Weights of a small mixture-of-experts language model, trained from scratch on English Wikipedia.
Size: width 320, vocabulary 2148.
Experts: 8 picks a token, a softmax router.
Below are experts of layer 6 (counted from 0) of a mixture-of-experts language model. Rows are named gate (a neuron's input weights, with its number), up (a neuron's input weights, with its number), down (a neuron's output weights, with its number) and show model dimensions 128-191. Each number is 128 + 24 x the weight over its row's rms, rounded and kept within 0 to 255.
Before each expert's rows: a language model's description of what the expert responds to. This comes from a sample of Wikipedia text that the model never trained on.

# expert 8
What it handles: Digit tokens in the middle of long numbers, especially decimal coordinates, table statistics, codes and attendance figures, e.g. 122.9-20-039.
gate0 [124 141 145 149 135 103 119 118 147  91 131 141 129  94 122 113 121 142 154 157 147 130 113  96 132 120 143 126  97 129 163 113  87 122 128  73 118 161 131 139  97 100 151 128  94 101 116 139  64 163 155 107 122 140 135 163 148 123 133  69 136 108 174 101]
up0 [154  95 124  95 122  98 139 137 164 144 112 103 112  90 131 112 145 122 131 149 125  94 108 138 104 133 125 170 161 154  84 135 124  80  78 121 116 134 158 117  95 118 128 146 131 132 141 133 137 126 133 126 150 123 105 136 116 119 116 182 144 136 147 148]
down0 [144 146 111 123 103 156 152 125  56  95 105 115 120 137 140 128 142 116 121 138  77 115 110 118  96 151 114 139  98 159 140 116 110 118 125 144  96 102 118  82 137 106 120 113 156  96 101 104 163  96 107 130 140 123 116 100 123 127 122 113 159 111 133 158]
gate1 [136 118 132 140 157 140 101 104 120 102 143 120 154 144 128 116 163 120 176 108 127 113 157 176 132 111 121 127 128 127  85 113  92 143  95 115 139 100 123 112 131 116 127 123 130 147 111 109  95 114 159  95 138 127 119 146 134 135 162 148 158 118 150 120]
up1 [132 154 173  84 140 118 123 117 103 139  96  90 159 188 119 129  66 163 159  91  88 116 163 117 153 115  95 161 140  86 135 145 132 163 125 114 129  91 117 140 124 157 136  77 131 155 139 148 114 111 134 157 111 105 157 133 110 118 145  89 151 151  86 118]
down1 [145 142 133 138  94 125 163 161 136  87 143 187 135 156 145 138 139 125 126 133 130 107 107 127 174 158 108 108 155 126 116  94  94 147 134 124 119 163 146 106 124 143  96  87 126 146 149 115 124 113 172 111 150  90 157 119 137  84 130 112 155  94 122 143]
gate2 [102 122 150 130 119 125 106 119 131 112 143 117 100 108  74  49 121 111 115 120 149 130 134 126  89  98 116 131 116 145 107 109 141 126 105 123 111 111 135 142 168 102 107 104 141 122 141  97 139 173 164 134  92 134 177 112 114 128 117 166 133 151 127 124]
up2 [109 122 111 153 139 159 106 127 178 112 132 112 143 125 163 124 136 143 128 114 125 156  91 164 173 127 129  88  82 142 144 108 151 101  98 135  83 146 117 117 152 166 119 132 102 148 136 136 127 112 124  74 130 129 172 149 175 110 148 149 140  71 116 135]
down2 [161 111 127 144 129 142 107 110 121 155 121 155 152 121 114 107 127 122 127 177 101 123  81 125 118 130  93 141 140 138 140 113 146 129 116 149 108  96 135 158  90 156 123 139 101 153 159 111 181 104 109 124 146 151  60 131 145 129 175 160 149 140 177 141]
gate3 [ 95 120  87 140 158 114 132 141 159 142 168 122 120 137 130 128 148 105 153 117 139 147 186 101  93  79  68 104 113 136  87 145 136 107 137 135 133 114 131 151  85 132 137 118 121 110 142 110 123 138 113 146 142 116 112 119 205 120 104 109 120 105 132 155]
up3 [138 137 103  88 138 146 119 125 109 103 101 111 131 112 180 155 144 162 107 148 130 111  97 171 115 119 148 112 140 122 150 129 164 145 127 126 148 135 150 129 145 145 105 132 106 144 150 140 124 161  91 176 155 137 111 185  85  90 126 115 114  75  98 174]
down3 [ 82 104 107 132 133 140 111 102 120 111 128 102 114 151 156 145 148 135 162 113 121 157 142 137 142  93 169 117  92 118 102 153 163 164 126 151 121 138 155 109 126 122 114 160 140 128 120 151  76 150 134 151 146 146 141 156 168 147 136 112 118 115 123 110]
gate4 [100 108 104 108 110 134 110 105 127 135 102 141 159 104  87  84 136 169 140 105 145 123 105 102 124  91 154 115 146 130 122 118 156  88 152 126 133 129 138 125 140 157 147 103 135 130 121 129  81 119 174  87 133  85 181 158 146 124 162 125  95 147 104 141]
up4 [125 147 144 106 145 144 133 149  95 116 128 160 164  92 176 157 118 125  83 177 109 205 140 170 161 141 140 157 139 110 151 129 111 138  99 132 132 140 152 125 117 112 134 121 107 116 102 116 170 124 111 115 118 130 112 125 138 124 156 138 149 144 118 143]
down4 [ 97 119 114 142  89  78 159 141 154 163 147 138 119 162 133 157  95  98 129 147 127 101 132 112  94 158  96 153 126  81 121 119 128  89  85  91 155 101  56 117 119 174 105 117 136 142 149 137 110 144 160 147 120  89 124  89 137  76 113 118 107 149 125 148]

# expert 1
What it handles: First pieces of words split into fragments, mostly right after the or its, such as av(erage), ab(ove), vill(age), munic(ipal).
gate0 [165 115 130 147 157 162 156 142 156 119 153 141 137 109 126 117 129 120 124 153 120 111 151 115 127 138 160  91 100 117 132 127 140 105 148 120 113  87  78  97 131 139 115 153 122 129 150 129 105 136 102 147 144 146 115 180  95 176 138 118 104 111 118 166]
up0 [145 147 127 113 153 113 141 128 113 116 168 125 134  90 171 141 116 135  99 135 137 144 135 117 132 153 122 148  87  88 144 111 112 115  91  96 101 157 152 190 129 120  86 125 134 137 162 152 111 145 134 140 156 109 133 138 163 117 152 115 123 133 165 137]
down0 [112 137 111 182 119  89 139 151 130 130 143 165 113 138 102 150 174  93 122 137 159  82 139 170 133 153 132 150 128 125 142 138 126 118 115  82 151 120 105 124 138 124  78 125 141 134 162 112 151  92 142 146  52 150 148  93 121  95 166 170 197 138 145 117]
gate1 [101 139 147  99  99 152 137 161 149  98 108 129 105 141 177  94 145 139 123 113  72 140 136 122 113 174 147 117 133 147 121 107 125 100 148 131 138 122 144 165  99 150 173 146 103 107 167  95 155 155 151 138 105 119 131 126 139 111 114 122 110 106 113 178]
up1 [ 86 133 131 132 134 144  95 151  99 142 135 127 100 134 106  79 127 126  69 128 121 140 132 108 126 109 128 144 115 160  84 135 133 113 126 136 173 162 158 187  90 150 163 173 128 109 181 127 150 136 183 150 136  94 127 122 142 129  85 125 139 127 132 127]
down1 [ 83 152 151  75 120 159 111 133 121 130 175 151  72 135 129 108 136 150 151  95 129 110  87 121 155 140 121 132 159 130 136 157 116 118 131 126 170 103 141 103  66 129 112 123 105 143 113 136 167 164 109 126 107 127 138 148 138 112 107  84 152 137 146 111]
gate2 [131 143  89 135 160  97 110 111 125 105 102 138 118 127 165 121  86 150 127 146  86 134  90  91 109 118 108 108 190 169 153 127 115 112 124 128 119 152 173 129 134 124 144 148 111 160 147 136 164 126  92 124 122 134 131 101 103 124 146 116 111 152  46 101]
up2 [100 107 142 139 110  92 115 156 135 142  83  82 109 124  97 142 182 144 119 153 155  78 153 104 134 124 156 130 103 123 104  99  91 173 148 109 113 107 169 145 106 128 133  90 123 124 154 163 109 125 109 102 128 124 129 116 113 112 119 132 131 107 120 140]
down2 [134 151 101 155 125 134 109 150 126 114 129  86 132 120 132 152  77 172 166 120  89 152 168 137 110 105 136 112  82 111 151 128 116  91 129 102 130 123 154 110 165 116 139 106 118 142 144 126 137 164 125 136 103 136  96 162 107 147 150 149 145 131 140 143]
gate3 [142  72 120 111 109 128 154 158 186 134 155 136 157 129 102 157 130 113 165 117 173  84 141 141 131 148 126 151  93 150 121  99 128 101 126 156  97 140 128 160 151 158 133  88 131 154 132 128 124 144 135 110 102 119 163 143  98 163 119 149 118 138  86 121]
up3 [134 152 103 156  89 155 101  92 148 116  98 186 129 149 139 156 122 127 100 131 101 139 105 128 131 131 117 135 147 120 105 100 104 122 111 166 117 107 127 109  92 126 114 125 122 160 139  81 125 115  92 139 156 159 116 101 108 123 120 130 162 144 144  91]
down3 [166 101 135 166 123 152  99  82 177 139 141 183 100 110  96 119 148 109 138 126 130 124 143 164 137 118  95  93 118 124 160  89 131 135  86 113 123 139 149 148 125 131 109 121 107  79 161 150 127 122 166 145 130 187 148 141 117  85 144 158 103 153  95 109]
gate4 [147 155 131 162 154 109 119 105 104 144  71 161 136 165  78 117 121 147 154  65 123 116  99 135 129 105 130  90 137 163 147 138 145 148 137 134 100 109 134 116 116 163 169 136  74 116 124 115 125 125 105 157 118 161 110 166 137 123  73 102 131 117 137  99]
up4 [144 145 149 140 186 155 106 127 102 152 138 118 151 157 105 105 104 152 147  89 131  97 167 163  88 109 122 146 140 160 176 151 128 129 155 141 131  85 117 113 121 159 137 113 126 135 129 121 114 113 119 146 146 171  89 150 112 146 137 116 128 136 115  97]
down4 [123 148 135 103 105 118 137 165 146 156 144 134 147 108 197 114 139 116 122 125 125  88 101 141  98  84 134 145 143 152 167 117 103 115 112 143 131 130 102 134 149  96 126 137 146 137  99 175 120 164 105 123 146 163 139 119 168 121  99 138 107 118 134 165]

# expert 32
What it handles: Word-final pieces closing common nouns after the, such as ground, side, album, target, in narrative and review prose.
gate0 [ 82 130 141 113 140 114 135  98 110 129  96 179 118 110 117 121 128 126 125 181 107 140 127 132 154  97 130 110 125 120 119 152 147 119 113 115 105 119 179 127 134 117 142 128  61 139 141 167 150 128  98 124 116 126 168 171 135 119 158 153 147 126 112  99]
up0 [104 116 143 157 131  87 133 106 108 119 115 147 125 143  85 108  92 142 121  83  86 126 152 164 119 146 134 161 107 169 171 111 107 147 136 138 151 126  87  75 145 159 136  94 177  84 126  95 125 130 167 145 142 110 163 143 133 104 136 107 124 103 155 113]
down0 [133 142 150 169 155 128 111  79  73 133 103 156 156 131 123 175 158 126 112 149 120 123 160 158 155 143 153 123 132 168 141 139 111 106 153 114  72  99  80 169  99 178 155 160 101  79 144 140 101 133  88 126 131 124 103 139 113 125 101 133 185 155 124 140]
gate1 [128 155 133 135  94 107 118 147  86 119 129 138 118 132 161  77 112 125 130  83 118 113 124 114 136 123 111 124  87 102 154 123 138 155 161 143 123 132 159 107 125 118 195 118 109 144 137 130 114 137 121 148 175 126 101 120 117 138  79 134 109 126 188 130]
up1 [110 135 149 101 106 105 158 152  76 131 114 146 108 139 183 119 112 131  92 113 146 157 127 154 118  97 119 127 144 146 128 133 110 156 127 169 111 136  92  96 164  91 182 140 113 114 144 119  81  93 140 124 151 150 131  98 138 132 177  96  94 161 126 128]
down1 [130 133 130 116 101 112 122 140 114 131 146 157 127 115 101 148  86 129 141 125 143 138 131 151 168 132 166 155 133 100  91 140 137 114 162  85 174  94 120 124 133 113 148 126 109 104 185 157  94  79 126 132 145 143 146 114 146 138 114 110 160 139 100 112]
gate2 [140 139 156 144 115 128  93 146 141 121 109 192 144 145  85 128 124  92 110 157  86 122 136  74  80 137 147 147 146 105 150 153 112 137 107 158 131 154 157 114 125  75 162 143 151 126 116 151 161  73  82 135 106 123  95 136 113 151 177 131 175 162 119 112]
up2 [106 148 136 135 141  91 103 105  94 132 148 114 141 157 139 116  98 114 152 122 109 122 148 170 114 121 148 119 103 127 113 105 118 149 163 125 169 127  76 133 140 134 108 104 149 145 137 116 121 169 147 109 125 142 147 144 114 166 129 137 118 163 103 119]
down2 [155 106 148  95 158 164 112 147 141 135 108  97 140 164 126 134 139 131 135 143  74 145 150 125 107 133  94 176 112 123 102 139 151  99  67 150 115 116 116 142  92 140 125 150 135 149 142 151 145  90 153 158 128 145 121 133  79 130 177 110 147  88 150 142]
gate3 [102 133  94 106 125 125 117 100 173  89 126 121 122 196 141 138 103  96  98  85 157 136 137 133 140 120 130 103 124 165  84 114 111 151 123 101 125 137 134 113 166 120 111 148  74 147 148  93 173 143 125 104 125 130 127 140 132 110 189 120 127 146 130 116]
up3 [ 84 158 143 125 123 106 170 124 163 103 134  83 130 163 151 128  87 130 114 124 145  99 108 113  93 174 113  52 110 196 124  96 111 135 108 107 146 171 116  92 159 164 141 109 130 149 157 131 156  97  78 115 132 125 118 143 149 134 113 141 162 137 140 126]
down3 [103 148 143 167 124 130 118 172 146  86 124 123 127 136 148 115 146 112 117 127 163 147 139 157 156 162 117  97 161 109 131 128 164 122 124 152 137 146 138 138 130 153 111 128 143 177 140 136 167 132 129 123 112 141 163 135 112 134 129 138 130 197  73 157]
gate4 [ 95 125  95 127 150 110  96 137 110 143 107 144 132 142 100  82 175 130 125  89 204 138 155 112  90 145 122 123 139 107 167 148 153 137 148 102  98 130 131 152 153  82 134 112 107 102 158 165 142 118 126 154 103 130 111 161 120 102 148 118  93 159 132 118]
up4 [117 121 105 143 103 181 138 171  94 126  98  55 137 118 159 132 121 116 154 137 123 121  95 116 112 129 146 129 148 148 152 102 117 129 141 127 166 142 151 172 152 145  99 129 138  89 102 117 115 150 155  96 167 101 156  92 118 102 103 129 145 143  87 136]
down4 [152 152 129 110 112 105 146 119 103 167 164 138 128 169 142 124 154 151  95 125  99 132 129 131 122 171 103 137 109 120 113 108 148  98 174 143 124 130 122 123 170 135 116 146  74 174 124 125 122 128 112 132 127 122 154 121 145  84 129 112 126 133 126  94]

# expert 49
What it handles: Special symbols, math LaTeX braces, phonetic letters, currency signs and UTF-8 byte pieces, such as β, £, {, №.
gate0 [ 93 176  79 147 182 106  92 149 120 125 135 137 126 140 123  95 154  96  99 165 139 113 156 128 115 167 154 116 143 161 125 114 106 139  92 135 149 121 108 150 148 127 159 198 133 125 120 162 147 169  82  77 100 150  96 155 177 181 180 127 138 116 111 107]
up0 [125 138 120 113 136 157 109 134 136 123 121  91 160  90 160 111 129 121 164 160  86 105  90  90 154 168 115 138 124  57 100 141 122 108 101 145 170 106 135 129 154 143 162 126 129 118 139 141 124 125 133 132  87 124 102 123 112 126 144 127 153 122 143 104]
down0 [ 96 121 130 109 107 131 125 136 129 132 119 116 109 120 131 130 129 111 139 122 122 181 137  94 107 137 179 140 178  94 162 151 143 102 114 150 139 140 118  94 123 124 121  60 131  68 111 115 138 102 139 131 160 138 119 132 136 106 140 125 126 133 131 116]
gate1 [110 142 108 118 138 138 112 143 145 115 118 116  95  88 137 122 140 137 121 113 148 163 156  97 150 119  79 143 150 160  96 104 129 167 115 144 137 129 158 124 141 131 132 106  90 148 146 141 148 128 128  91 115 109 146 119 121 130 139 160 163 109  98 119]
up1 [152 178 151 147 151 168 115 106 101 115 109 138 133 102 141  84  45 134 140  97  99 144 156 127  89 140 146 118 133 173 127  72 142 120 138 123  99 149 127 169 102 105 131 145 152 176 142  96 104 141 110 103 137 143 128 150 125 125 120  63 100  90 156 123]
down1 [122 135  99 102 119 131 129 112 139 150 149 109 135 122  94 142 126 121  99 127 125 104 141 100 117 148 148 176 125 172  99 160 152 109 153  95 130 118 142 143 141 142 138 131 137 156 106 131  44 107  94 138 173 108  99 106 141 123  90 106  87 122 123 137]
gate2 [152 108 168 128 165 104 135 137 140 127 139 173 126 106  87  95 127  82 154 101 107 163 128 127 132 180 112 130  83 120 145 112 125 147 112 140 152 128 154 128 151 147 107 135 143 116 140 121 163 133 107 122 116 107 121 135 151 124 137  96 152 129 110 145]
up2 [102 128 165 141  91  91 107 139 145 120 181 136  97 115  89 124 131 154  74 116 124 107 124 120 173 109 141 119 158 125 143 115 136 138 158 129  51 107 182  98 120 164 141 152  93 139 112 110 121 140 115 125 131 124 104 102 145 115 134  99 142 145 160 149]
down2 [126 139 108 130 136 141 113 134 143 108 104 169 119 151 140 148 123 123 159 137 165 117 149 150 133 132 138 105 153 137  92 141  86 125 109 153 121  95 119  94 131 128 144 187 128 106 153 150 115 128 149 138 137 137 113 159 172 127 154 114 140 110  94 119]
gate3 [152 150 158 184 155 125 141 117 151 115  56 142 113 134 154  95 140 108  89  96 145 115 151 158  88 117 122  52 131 107 192 113 154 150 182 131 126 119 150 120 119 117 135 168 128 139 124 103 144 131 156 122 130 118 184 166 140 122 138  98 115 146 149 171]
up3 [142 107 172 126 108 140 159 115 134 123 117 156 147  99 139 104 132 133  37 162 141 143 117 164  88 113 129 120 127 106 146 145 136 161 145 118 115 119  97 117 137 125 113 134 146 136 156 124 154 144 163 105 113  68 181 138 133 126 150 122 104 129 105 131]
down3 [115 107 108 127 146 175 100 150 117 125 163  66 111 117 116 145 142 122 111  80 105 125 110 153 103 133 154 148 104 125 154 168 118  76 129 126 142 135 161 102 139 128 129 127 142 136 113 174 127  78 139 117  91 172 146 127 134 137 118 128 119 143 165  92]
gate4 [155 151 127 119 154 115 118 148 134 144  64 169  94 155 128  89 134 151 136 130 129 122 166 125 121 146 165  66 133 113 104 146 154  92 163 142 135 108 113  90 109  90 144 113 129 157 148 152 147 142 125 176 149 120 206 134  82 119 107 124 144 100 102 186]
up4 [ 98 157 125 163  59 150 145 126  96 149 138  75 132  81 168 155 131 132 100 108 146 109  95 135 134 145  98 133 108 151 158 118  91 150 113 145 167 130 156 153 131 125 160 116 130 105  94 116  93 165 111 102 130  94  96 145 122 136 150 143 124 103 148  70]
down4 [117 121 139 156 162 116 138 140 142 134 118 122 154 132 110 133 141 128 121 117 147  83 153 161 136 139 114  64 144 131 147 141  95 127 152 160  72 100 162 142 139 142 136 154 146 134 112 118  81 166 113 137 108 124 101 176 165 118 141 135 111 114  96  92]

# expert 14
What it handles: Word-final noun pieces that complete a noun used as a compound modifier or followed by of, e.g. cover art, golf course, clothing company.
gate0 [135 148 134 129 155 132 122 168 149 138  94  99 150 130 149 154 113  96 161 134 132 165 160 148 122  62  85 136 186 134 105 103 118 125 154 111 113 130 189 138 120  82 171 129 167 129 125 165 109  99 163 116  90 101 116 104 146  94 123 130 128 132 109 147]
up0 [122 104 107 113 188 114 108 124 145 102 171 129 119 126 123 108 133 133 111 108 116  90 116 130 126 119 130 151 164 106 163  90 116 148 102 150 148 129  95 138 142 173 158 183 123 129 106  83 155 146 146 107 140 111 132 133 122 127 155  95 177 203 167 135]
down0 [150 185 135 100 178 119 145 179 129 124 110 145 123 106 107  93 162 123 151 202 123 129 113 104 125 154 112  95 101 121 118 101 129 111 152 132 106 135 150 149 124 133 161 141 145 104 136 157 169 113  84 120 146 145 158  81 106 108 142 183 119 144 118 149]
gate1 [104 135  92 114 150 133 129 124 161 163 118 168 116 165 131 173 125 115 164 139 130 137 149 103 126 176  91 169 154 119 146 102 102 149 119  89 134 115 134 143 109  94 137  99 142 154 132 127 122 169 148 137 154 113 107 103 142 126 141 137  85 118 172 126]
up1 [158 106 117 127 137 139 143 100  68 106 129 197 153 101 150 132 195 174 157 180 133 102 195 123 127 110 111 116 117 136 144 108 137 119 145 147 112 115 148 181 135 172 127 104  92 143 140 121 134 103 107  90 144  94  98  89 112  91 120 125 136 108 115 115]
down1 [138 128 117 141 105 101 106 113 123 109 155 108 115 114 152 123 130 106 122 144  99  96 149 149 144  86 156 129 129 101 124 135  97 127 119 120 170 136 115 102 143 131 120 183 171 104 130 135 131 143 163  97 166 173 133 170 121 166 107 174 135 123 126  97]
gate2 [127 129  88 144  90  98 152 117 155 149 121 110 163 141 121 156 118 164 115 101  67  92 129 135 101 160 116 119 123 112 120  88 125 147 142 155 116 155 127 142 152 190 118 133 142 145 162 135 110 143 144 138 156 112 116 139 105  88 105 176 140  84 148 145]
up2 [193 131  97 104 152 108 162 105  94 155 148 141 124 108 134 154  90 130 147 126  75 136 110 126 144 144  70  73 156 123 104 156 118 124 140 141 129 217 157 137  95 166  96 142 133 138 152 123 146 108 147 115 165 124 146 127 134 128 106 121 138 145 128 148]
down2 [183 128 111 133 145 163 138 142 141 116 156 111 127 138 106 128 129 127 111 146 104 140 149  88 151 104 137 135 161 120 177 154 134 156 126 115 153 146 134 141 141 138 146 153 109  90 148 169 179 124 165 135 113 132 132 126  97 144 149 160  99 125 130 146]
gate3 [134 118 116  72 140 168 144 154  97 122 181 174 136 114 118 157  88 124 120 147 137 117 119 129 131 138 131 138 133 137 174 154 127 130 126 169 125 106 107 142 101 117 150 156 164 159 123 105 100 171 115 147 111 171 140 176 172 149 115 109 132 130 135 122]
up3 [139  94 103 134 130 135 120 104 126 143 137 147 173 144 144 113 138 140 131 135 123 145 150 132 131 180 149 112 145  81 102 166 120 137 115 137 175 124 155 106 121 159 148  95 155  96 161 149 107 106 143 129 100  91 141 155 178 148 179 144  92 149  92 113]
down3 [137  91 121 158 126 164 131 137 113 128 128 160 103 127 120 146 125 121 159 119 132 165  73 134  64 118 131 109 134 172 118 155 155  84 108 100 117 157 142  87 163 144  69 108 106  94 126  90  95 140 160 155  94 119 142 177 149 114 119 140  96  89  94 154]
gate4 [138 154 135 130 138 121 112 138 133 162 120 106  99 129 115 138 158 150 157 145 177 172 150  84 136 113  87 147 167 116 119 150  98 149 149 112 131 146 135 142 130 112 120 109 129 114 143 120  75 106  89 138 118 132 118 116 128 113  99 111 115 121 129 117]
up4 [141 119 110 141 137 121 120 154 103  93 121 152 127  96  94 156 121 118 137 151 153 124 126 100 117 138 161 121 133 130  96 109 152 126 140 101 136  87 145 101 176 114 106 139 117 129 142  98 148 123 191 134 121 101 134 139 115 130 153 172 104 119 124 162]
down4 [106 122 127  98  78 147 184 130 113 117 151 160 120 162 144 138 149 165 139 137 128  84 128 131 150 169 140 118  76 115 127 103 145 109 134 167 118 109 185  59 133 156 175 134 118 209 168 141 115 125 128 108 158 141 155 135 140 146 128 132 129 129 129  80]

# expert 30
What it handles: Numbers in dates, lists and tables, such as May 6, 2007, and mid-word pieces like hal(f-life), m(ak)ing, syst.
gate0 [122 128 137 156 147 147 121 119 145  98 124 129 121  71 133 129 106 159 168 122 109  88 114  68 148 166 139 127 194  87 177 155  81 156 126  79 129 140 137 102 164 101 125 135 138 137 148 136 122  94  88 158 105 151 125 121 112 131  90  93 121 110 126 133]
up0 [ 95 131 134 152 161 131  90 147 135 167 134 115 109 102 116 143 131 120 128 136 169 199 156 152 133 113  76 126 159  97 142 132 140 108 153 120 125  84 124  89 130 145 134 119 105 136 139 171 107 152  93 144 140 146 123 107 194 116 105 110 135  99  98 106]
down0 [150 151 100 108 144 174 172 163 141 165  59 136 108 134  81 137 174 107 112 123 172 135 125 178 138 140 117  86 113 175 157 166 119 128 117 140 127  90 108 134 142 120 122 122 118 117 147 156 134 110 123 144 105 162 133 188 108 164 129 130 118 123 153 102]
gate1 [136 136 127 120 142 108 100 152 133 136 185 155 132 138 125 117 193 114  87  96 152 107 141 172  96 123  97 138 100 196 141 115 169 125 123 151 109 139 123 152 154 126 148 143 162  91 167 128 125 107 125 141 123 159  92 153 125 108 128 155  97 132 112 124]
up1 [149 121 113 148 114 140 103 121 135  59  71 120 135 112 135 136 131 132 128 169 134 118 160 124 152 162 164  97 130 145 138 182 145  96 155 127 115 123 127 141  73  86  98 123 134 133 160 119  87 128 138 188 154 110 112 172 149 141 102 123 173 114 119 100]
down1 [141 115  85 133 110 137 108 136 116  99 102 143  85 111 131 131 136 113 114 166 114 101 138  95 131 168 175 120 123  95 144 124  88 124 165 115 158 135 124 114 155 106 141 114 146 141  69 132 127 136 144 109 170 148 150 138 159  90 116  98  97 139 152 135]
gate2 [ 95 124 161 182 115 137 126 119 104 137 174 135 144  95  93 145 140 124 149 166 128 130 118 144 109 148  90 190 133 144 129 113 105 100 104 135 115 134 139 118 111 119  76 147 104 102 137 121 131 134 147 164 122 137 137 157 103 161 155 142 111 151 143 142]
up2 [173 165  96 114 135 132 162 156 119 137 145 166  70 139 143 145 141 111 130 108 141 144 158  74 117 174 155 132 141 130 107 118 125 146 142 155 141 122 115  73  86 122 147 117 133 162 142 124 122 121  86 126 118 103 179 132 127 124 151  97 135 113 117  75]
down2 [139 145 147 109 161 119 144 114 133 166 105 171  98 140 117 128 104 117 161 111  74 122 126 110 129 137 102 129  97 108  73 143 168 150 159  91 120 114 141 118  88 117 141 125 156 126 110 119 121 123  94 135 119 116 153 158 130  99 155 157 122 175 150  62]
gate3 [110 124 155 128 139 119  87 129 154 108 139 114 143 185 111 148 102 138 112 111 103 127 197 149 163 158 125 145  92 146 144 117 127 123 181 131 121 129 125 166 130 152 172 147 130 122 104 152 140 113 150  73 126 131 127 160  88 110 135 113 108 144 124 124]
up3 [122 126 147 150 151  88 169  95 140 106 123 130 102 127 111 116 142 143 111  83 153  58 139 120 143  99 123 114 122 146  97 145 140 140 141  98  92 145 122  94 148 110 123  99 177 107 107 137  82 144 132 146 124 151 134 158 128 133 145 130 130 143 160 120]
down3 [122 131 196 119 150  98 106 124  94 101 134 125 177 116 156  93 162 191  96 104 116 145 162 144 135 150 124  88 139 166 144 115 100 127 106 121  89 146 121 118 123 148 145 143 137 143 162 141 146 168 130 146 119 156 155 151 123 121  81 118 122 103 122 132]
gate4 [150 100 115 157 150 110 132 127 110 130 103 120  99 124  89 141 115 124 143 131 127 107 134 118 144 136 144 115  93 140 107  84  70 117 132 123 130 111 168 124 136  99 135 132 130 113 108 163 114 132 135 117  63 172 151 123 131  72 143 138 146  99 103 136]
up4 [156 100 107 118 112 130  82 139 124 139 132 146  87 173 121 110 119 126 164 155  99 132 105 134 126 118 144 100 153 133 131 119 174  78 111 100 109 159 100  85 118 137 116 144 161 157 114  95 172 150 126  99 111  77 112 130 137 141 161  73 160 119 154 107]
down4 [102 121 142 125 118 137 124 134 129 115 121 120 140 149 131 113 117 126 101 116 104 151 137 191 151 130 122  93  62  99 107 123 131 108 139 105 114 156 113 130 161 158 146 119 155 166 155 141 107 146  99 118 128  88 113 113 115 137 139 142 120 133  94 147]